config.yaml
n_layer: 12
d_model: 192
n_experts: 32
experts_per_token: 6
d_expert: 32
d_shared_expert: 0
activation: "swiglu"
moe_layers: [0, 1, 2, 3, 4, 5, 6, 7, 8, 9, 10, 11]
router_score: "softmax"
normalize_top_k: false
routed_scale: 2.31
balance_loss: 0.000202
balance_bias: true
init_std_router: 0.0355
lr_router: 0.00249
n_head: 9
n_kv_head: 9
head_dim: 32
vocab_size: 8192
norm: "rmsnorm"
norm_place: "pre"
norm_eps: 1e-05
positions: "rope"
rope_base: 10000.0
rope_fraction: 0.75
qk_norm: false
attn_scale: 0.177
tie_embeddings: false
parallel_block: false
init: "normal"
init_std_qkv: 0.0609
init_std_o: 0.0
init_std_up: 0.0609
init_std_down: 0.0
optimizer: "soap_variant"
lr: 0.00689
lr_mult_o: 0.632
beta1: 0.95
beta2: 0.98
lr_head: 0.0123
grad_clip: 1.0
warmup_steps: 200
schedule: "wsd"
decay_fraction: 0.48
decay_shape: "pow"
final_lr_fraction: 0.02
batch_tokens: 65536
seq_len: 1024
doc_mask: false
train_tokens: 357300000
steps: 5452
dataset: "wikipedia_en"
Below are experts of layer 6 (counted from 0) of a mixture-of-experts language model. Rows are named router (the router's row for the expert), gate (a neuron's input weights, with its number), up (a neuron's input weights, with its number) and show model dimensions 96-143. Each number is 500 + 40 x the weight over its row's rms, rounded and kept within 0 to 999. Numbers have three digits each.
Before each expert's rows: a language model's description of what the expert responds to. This comes from a sample of Wikipedia text that the model never trained on.

# expert 31
Capital letters and first pieces of words after a space, bracket or pipe, such as B-lida, Far-nborough, fa-milies, 1-8.
router:537528495512556500520535524548452502535502546437493559519442482534526497501466503506469506500445503479499497471568485460575449518568440537556528
gate0:551582507557554502575494471575482473502373554480542561508492509477447456577517513503462469491462549457459418495510560510567524512458467537509560
up0:501588490502593530474466487447453465516492498497514582499480473525541504477496498483537537535455530461472466441495523445496546552480467501507407
gate1:488465482493489503494435477550555529490549488520405544490496474560432550538483496515543485502527614483484497543495575535491449556455503521499475
up1:479517520486569514468541499503442527489473544445392474504512483551495513481495493538478440477453530545474518501580533489407556524523488595486497
gate2:531486478495539395554486485496509545514524476467433521550537484517529601450553495438530413523468442459522543438542460455454487574559439472587528
up2:501400471575478485501521494534455407541502578490494483474462544470472508540474481464508501459488504477531491435497576496536483424562455409573549
gate3:405529538477499487519541491439527523506522473568554492542516455501482577550443540499478512523555484546493487488565518459488555537548481474525455
up3:515498493544493532568502471512475449431434501539517560518547447589509483476493458522534529497531404546538468598478443487511508433505487434487545
gate4:531488524518536540504549500436477491487416523476504496504380408479528454505551503397486538508505480541480478444492464461552536524510540526418503
up4:472500504515514545483505363502516536505578496554512528487520541488505516478534450520419465579465430525509501496487520385522513431460556520525505
gate5:489542552461470499577527460515503540476434528454509510466507538455497445495467505492493553493531500477454496535521532414479564438498466493456514
up5:490598490521521401493476498546447506503520456511518466476406543490510523538516541427509528537470520460432609478519437454479520492460511463453527
gate6:481506539474527519552494497490459445537517533510423529514591493432509509449509480475442527498508451447481492542444438393466594573526511472465475
up6:529522380504511501516465464491574480476498460508575473479502576492408495501519521467438556501452540486498590556438470495523443486507432520511555
gate7:504563534472551413487449556445486549473622534514496573559527519519482442469505562514511567543486500509426495472465461438533438501495498499514519
up7:473484422487520549514479550517539520516483517502534473513531458519574519502478474530495534467495494457542475493534445521533503486495503467538513
gate8:409493500483505498456533425517547538512508451480465547474510462496488527462524526518584503540576538480506546513454474512509480519504477522505458
up8:468475430550487453544585559512403447499562446550569553457567514549477467452404499479520507491461459502518528506523474514494471516465477441544511
gate9:561447446516542522534487498553488520499461474498500421528500490470442471478481555469451538503500529540494498538472487468539484500517401493519575
up9:449540542473485493458456458555549492471463436370492485445434473516421439508534481579475486500476497494453389570507534455564527539444509474512545
gate10:474507422501474453560431458550565487526518541530472458514453452482487480507481538472537506385513489517535560458539429470501579482518506550502550
up10:499529600547567459538413497481502471460524533537522525471504511505466528567482462472535510542469500460450501465532497492517426467470473577472487
gate11:478505479486449528480536485590486560479521484548498423541539530560518520460460518503501511483544473517448587468585476547498476518497476471441487
up11:553485445552495537472507452479510551501512471501527548572524546500555558502510532508495482551502500492518505467577504484508514564431506473508557
gate12:502590552523427483514529473543571460486467494434440552497530523469452441502464555533500507525409543487407535503469463513543468433454502498516500
up12:480523433559493477509512451452591443506494442498515556473469572552444472570491466540464536453546520515454552451497483546517482477502476435518460
gate13:542520425509533483419502549516460529506509463491516537485527584529515534496500484443535525515531519562522478495523533479521496538543540461433475
up13:546518531464479458544481438520471527521428491436534490531508556518512533522434522533512495501496466556451509386470522457542491465476374514487488
gate14:437499445579396502546548546455487387518539461520486481527465511491513528532525482448522504428457459499500463522529520523532428483534463484488566
up14:551477450487509468495515487479450498461501464496536542559468461499554545478502561483485466474470549555544453464507501549534489427546484532567450
gate15:459512488462507449450514511492523575476484511493481434536451463473551541539474465595486506495495464482482561504455520522515523512530459499565473
up15:524543390456485502435494545481542539468531488613510540491515427472572482487510497539554491455482546554496477490500482604521462546484444541559474
gate16:512462510488523509523477481533478483583551513528548451466546573535544459518482501524509509508497497508489509481512557530473354521449522530551514
up16:481580499566506523474510508523512458505518541540505498515475500511458504550455508494453498498485535530554465522528539397567477502515530543454518
gate17:514519446614514483512516505499438485505492450506561473431502422555513528545534542538542520514540504492541495514565508444554541541491518525519469
up17:509489513480459568486514445505502477541510512493442515474470467521502510552437512496525557563554582491504451566499505468515475446468513516526529
gate18:544521499457449497535452503465411482494469578448449528461503541486526488492444467543559400585479486492557450555490448488486521530489514507457523
up18:544607494528438515518488462505471482602461474488539441490542539521507493529557534531447470528425464556506464565466556468378497469516463418531532
gate19:448439504529460449525472491488426550482473539543548508525486503516491509447554486465447490478525476489511488506508549390391565524493530490497504
up19:474500478552511507521457488518493459583570542461489511495520480539504465525502516552479554481546489531575477553444516504475497458534425504493491
gate20:499435478532490517498468513508590499453525537586505443519478469456449517480542500535536504466494450492501485515515526543455451533477404533503472
up20:457529456518505531450471563420519490498471500408542544559488511505567488478552519466526433505462487537574470482425504510491455496485490468478508
gate21:534494494491536609445509462483434515564535518530527481497490472520424526527443531525426598493495501533483485547536480549510530503505549564528534
up21:483491485491485516502540468416571495509564542373467512479491593503489426509525517504478468462503525535542508523469476435494444528449444506478507
gate22:510494530530534465510544541503505474471452518535569555504482547564509509545477533506515540431479507480488534515540469447545450460472502469503548
up22:438432524519507502436496443517468471562522555575541572488534511522437580473516493437494483522465442532511514496502494548426480474486522506432497
gate23:489461464471511499558526422494557536541513469482512551522499498536470489461503463448504466487514525505447556506499488509485503397554536513406542
up23:547494502495473512495586538509474472456580469497506494502504522525519500507533439503509515514534463459564509524459501582436601546627470555540453
gate24:475520532470432515437469503576497499454519442465453461505509524504395520496589461492499496497451518499454496499520468466538490479482515574490409
up24:486485469486504502525495476529470459540562502533459472500411467513459478438496539497494585493512501511477560482535509448578503524442513517516520
gate25:497530534492491509473398506441479528521467433463527518474479498474546471477487493461504467500485422568590496529587491602527570530528486517428558
up25:531505510483549533493533499549458452491481527503535503494473504504450583499500556483423523512440568483523504523483520595617461437482442489402557
gate26:486553495506478535500401407476487481472515461466503579520467467482487534506507501494520560394515466560470429542537578477453494550540579541530522
up26:509485528447468527509415399528453509584442481416559517480563485500518460562436495495504462483534473548506513502514486456506536464587457470434493
gate27:476596499463519450488512576423452473573410475449541453538506510497532473441445479524488542496455468474477515441589483549512479536440500519503396
up27:455539520466501474532446513469503510584466479500463421467462549523466509538546539464484469532495508484546582506507476462500436569451518547553474
gate28:541470476556544507514477542588499474466505524468546552580451486536573509492503499547492475529577501451424489518503535530507526492498506484484455
up28:525472489549485518441537465476494545463500485528503461562569491517574566435511401464540487502489440527458511450455455521523511505505487534501484
gate29:510473505521499440516486526471465420502577522510477407553597568505467546509419538470480476499469522583576499544511482393492494485503569526564532
up29:475585507490466509524422467480528547555407483457481521477509503440452528541549510508456559565423506535471474504494529504504423404460521571529442
gate30:502515497464503559503452530467544521521533476457462550513497447444477470525477527520509486551451490497521451494497490509443497447465539533482541
up30:487503545446487447508498448465418416544522430437461445487427486483538494487549438456557541528483562436430518539498571524515479492508511506503592
gate31:545507482506528430489464539444498480451488494434508416546479496447519578496501493431553592488466431509527544527494443524530580509580474479498453
up31:511408505478533484469499527389498477521473494523514516484505508401499513574609518464457461514472477494518489448485462527438472458512477490534606

# expert 24
Demonym and place-name endings such as Uruguay-an, Guatemal-an, Du-tch, plus words like United, American, York, States.
router:523494503530458495434505501494538459469534578538458482510468478548484553618450510503581553446511519512494562544441448511516518492466543496527517
gate0:432520471488503516512522497490582502529526490550483438481468462539500464515511545504453520520527541487522514440483466458429538491514457548473502
up0:511526521444493532526526553503460398541521531468547490472528521529523566519470501476532539477526481430558499545539477503528561464490455504497450
gate1:507473439496448424493545466502529448549508564552525470467492521555456544506490517539630631544567496487524487560447489516461543533540479521498605
up1:493494512452514358470501516529477511479465511552459564487549545507538442395446487486451483556534460540471572528426498426543503424477530496463558
gate2:545518442509464465460415430554519386482468603481591530525459447485476538509482502444490451488534539484447490530474511421491478530571471441469541
up2:480583506504541511492454577537489522444501447460471471448527457482492554436534455461519489596511460454450443511498492470491502522485467492500483
gate3:481410563564502465541551462497519515442498527507478464471540519443451503580532489507502498504553517491470469506462539494510495497417481539459539
up3:518537521504501513511473482457465554515510451565443512505500436520480523523507515507526458449546419450452543562580576473511567407552547549562495
gate4:522540526449563516421506447512497472530439461472542509450536503536492565464498547493498494523485529546437440480494510458541486486371561452511494
up4:525502474458473517556485537511555492492484483477541485555485427442553460513482538512479555433465455517488424542490482442552518468550536425478532
gate5:421519475501468433453519538546448523523543510522520517539454490525576595551494547496526504501487558537470521536573543527460495424507508446521454
up5:534543524505545499487480467495498508512411478493492518497535465464543538523502507541496517441516560526524487501438487530512542502359549504438530
gate6:496454534469430491483513441551480460531503508582481526517503525595597421538541550480501493478507543517423448514506635441525460459498457468430515
up6:543563526546522477454435414577509537476517504535511493465506534481477489518561502492532555585568500458485491567425544486463526458480507537477494
gate7:529482566401495549502606433409573483518533515537464527500565441556456469448467512512450522516484562479449517516470575509522505502478513526547464
up7:532570536492512519410563473410462486530515532470541560530587470497480496470442478504520492442522442497486562513500435548507454481479485503492497
gate8:434457480518566483489461436494449509534555502513461517443408517513517542456506543448513491525540528531549553523472435526533514505426487503495492
up8:564540454504474510449436527483500513468533503484510487492529456500555488522549567504495483436464514482487491462533506425529428533514543509561409
gate9:462591516501524463484547525484508456466513503589521501468461463450451517536492457528461551473435527446477509468481492524482518474547535530493498
up9:528526567522445487505441470479521550471426508515541488551509506446535432499502567531495532511578531481497410546481476526487448473520517478582419
gate10:518543453482539504540522507512426533570473485499469487571488475510528455465531535488519477499435484485452565504515567450460453519504540533490529
up10:459535462534444454550511535508473465420511501537434473562583501508491495449505545482505459506462517499551513520460512572566530492541459538465511
gate11:507494522482566524469499558532502528477502492491545484460523455424444481475505506563499464474528489543494566501449486515517582521456471461465446
up11:558481515509471509518498462539498494526399463432427506535508476504518468505465538536578515494472523451519474486534528557492481429521541498535481
gate12:491499552479542446502475460435504534525467422594534473504479468566516537527525471505501542480501471478492534481571508476520534511529482524480549
up12:565553571519520463466512531438538439526510577585495506507478488554539550492442477491522575493560540542474566524594505533478573477515425521492548
gate13:570443543550475530528518502538489483469570556497474521481545538495515525543540553438489519517525473471521497506456490463498462467524551482536495
up13:535497538475481490523478510488571550553484452519485525468458494453488575470470442500477550472559462479507445420550490562484533467521477411546488
gate14:483502411479556469561497498464571476501448530510533474495537541525464469488489468553530523510477472566487572458577516554511520431506545514522516
up14:477486586523457526508478493516439449453541426515471456434492477517446504475492524507384501494544534522498484508499489492487454484491499493499474
gate15:520509492455478428545530479466457549524479487559505469545504548472503448538525454521474484420488550468493489492507562537550558571469494469501555
up15:445498524452531437503444500515464474495455496506441530450514415451462531421496463545474554572465448530494530527438428538525545442474497484501512
gate16:514457519536497441504503451449484457482474531509457521502534664512482480514512428522538493523512479520499477510498514502475482543510521504524506
up16:492541543503500460504462557554477501534545518522556558523530456459489481510458511531487572476503502495479501525560488544482531490461429589452460
gate17:458513495471493510440475500568542460522489478529460492562562478519508579498516512523509486536485425517554472500480455435502524537481470469515526
up17:534516454449591575457502490502512523436534500579543541547461496528493577425477509506486491522482552511515431424515463447470529533492474504511437
gate18:483471490542517496556471453534414449472399535449479427517488525508522495517446477499445461492511520608507536471457498471526435460466518461426551
up18:462472478531460453473427545438463470510459528496498462572492502509496524456498512433465445538456493556535505471516487435474456534551628500484460
gate19:541537505545452500509440496468510478508495485447520510455518475502505410499539482463542532501545458459466464422513417577500494451513500476552417
up19:503476542459517531481489571443541499488441489523483490540447448524537566437470507483496375457469533523513542486513483453594505463527495553499541
gate20:521451502568495496435474412489499476490578534553493467496520471519517582484442488489531515457541471554508505517554451535580503559482482526457473
up20:484486503494472509553455511512452548580488472549579518402458440508556499480560521499453401518518490531502492502494578495553405480519487517493475
gate21:580554468556499556461515488504520493509511545489463520475508505424481474512503460487472473580451549430557496594539497482545502464528449488480582
up21:517568543518477476487433520552469577519488492521428505490540483424598606516535480534538455437451466489511469501481502451529587521547492572435461
gate22:526501529453496559501529473466552457574530529494464476543467483446495531596490483457506498405585543526542554442476432526538539517489486428530443
up22:512481403474517525469443500446486514534485560507472407504435459479470482491481486460433469532463476462551562485523521518504562532516471541539502
gate23:597500498522460504524422480562569491508492492544562460563470477547517469439486478526588507520550517546452484506487498488502440418535466501570496
up23:533489500596496488455448468529450519482488472464510504446545467520487514548503551498516470507481484407436489541477564446480468556515499434537460
gate24:456520457476571422519401445537494480521542508515488523450460467484427497460490512510477550506489389460450542481556478497505480463544501551461520
up24:461463538550476498477506542531410543471495497532497506528474489547550519507478493491505527529531434552450468532495502472443565467422528488495504
gate25:537403533546434422526503523453572453518557479422530460524528520449559547536467540426601447466507523488542538466491495526518454413551465500629517
up25:575434503495535454559577544455506514432525537488525547466513513488528545472464486483502534465462497456513528428492474507446508569513489487480545
gate26:573461509558496545526503484539528518454528580535512509476444494442435549526566420601527488441536494409468478522511490502475476457485505515507522
up26:475468463512491475499483476430493560442516560504523531480486464427553432495495449509519457547506465569519581468493491421515437476440487456466467
gate27:454564438515511488476534459552471428430504495479538536515501556515478528501536512430507549527553451460498563523544429447421545493550438475463504
up27:448563457521455493541480413500469490479500532480434558473470563466453497448533462433503485491570482462487482480585513562481496521517434512509415
gate28:583479404551403501520510472503483499514481581539561467553446389489541492507540512510560437449480452551527482517557488442478450543541504480483513
up28:508475460470488510497455560486411499509524580548485522536489498549513576498562454485453499531548473523500474513506504517485478474437457503539496
gate29:498490518517504533429435467562485470498482505496425483465493554507476510468505474464428526483484486522511553510544452528532536570451462503531487
up29:535511540570441530529546498553495483482513435511526529494543572583616513514471494488485445415429501496494506583496510548471548512506523492495540
gate30:514454475466474486516537482481439503479464562456527519500534475538459583530526540479512520468517519468486516495489464477516453509512482495482535
up30:458511442558453490444458518530567553440557468534470457481435509532561433484457517571515558562446567550536499482491511551521539493489495464508508
gate31:498513480494470515535466539543497515457530582441511521492445535495508536469492437554543498504523479485475486464528504502470471432474564532476486
up31:532518562567438479515466513506513528454528514459553556424499512547485543391566484486495436490516518538592467515445494475469418460521556520557505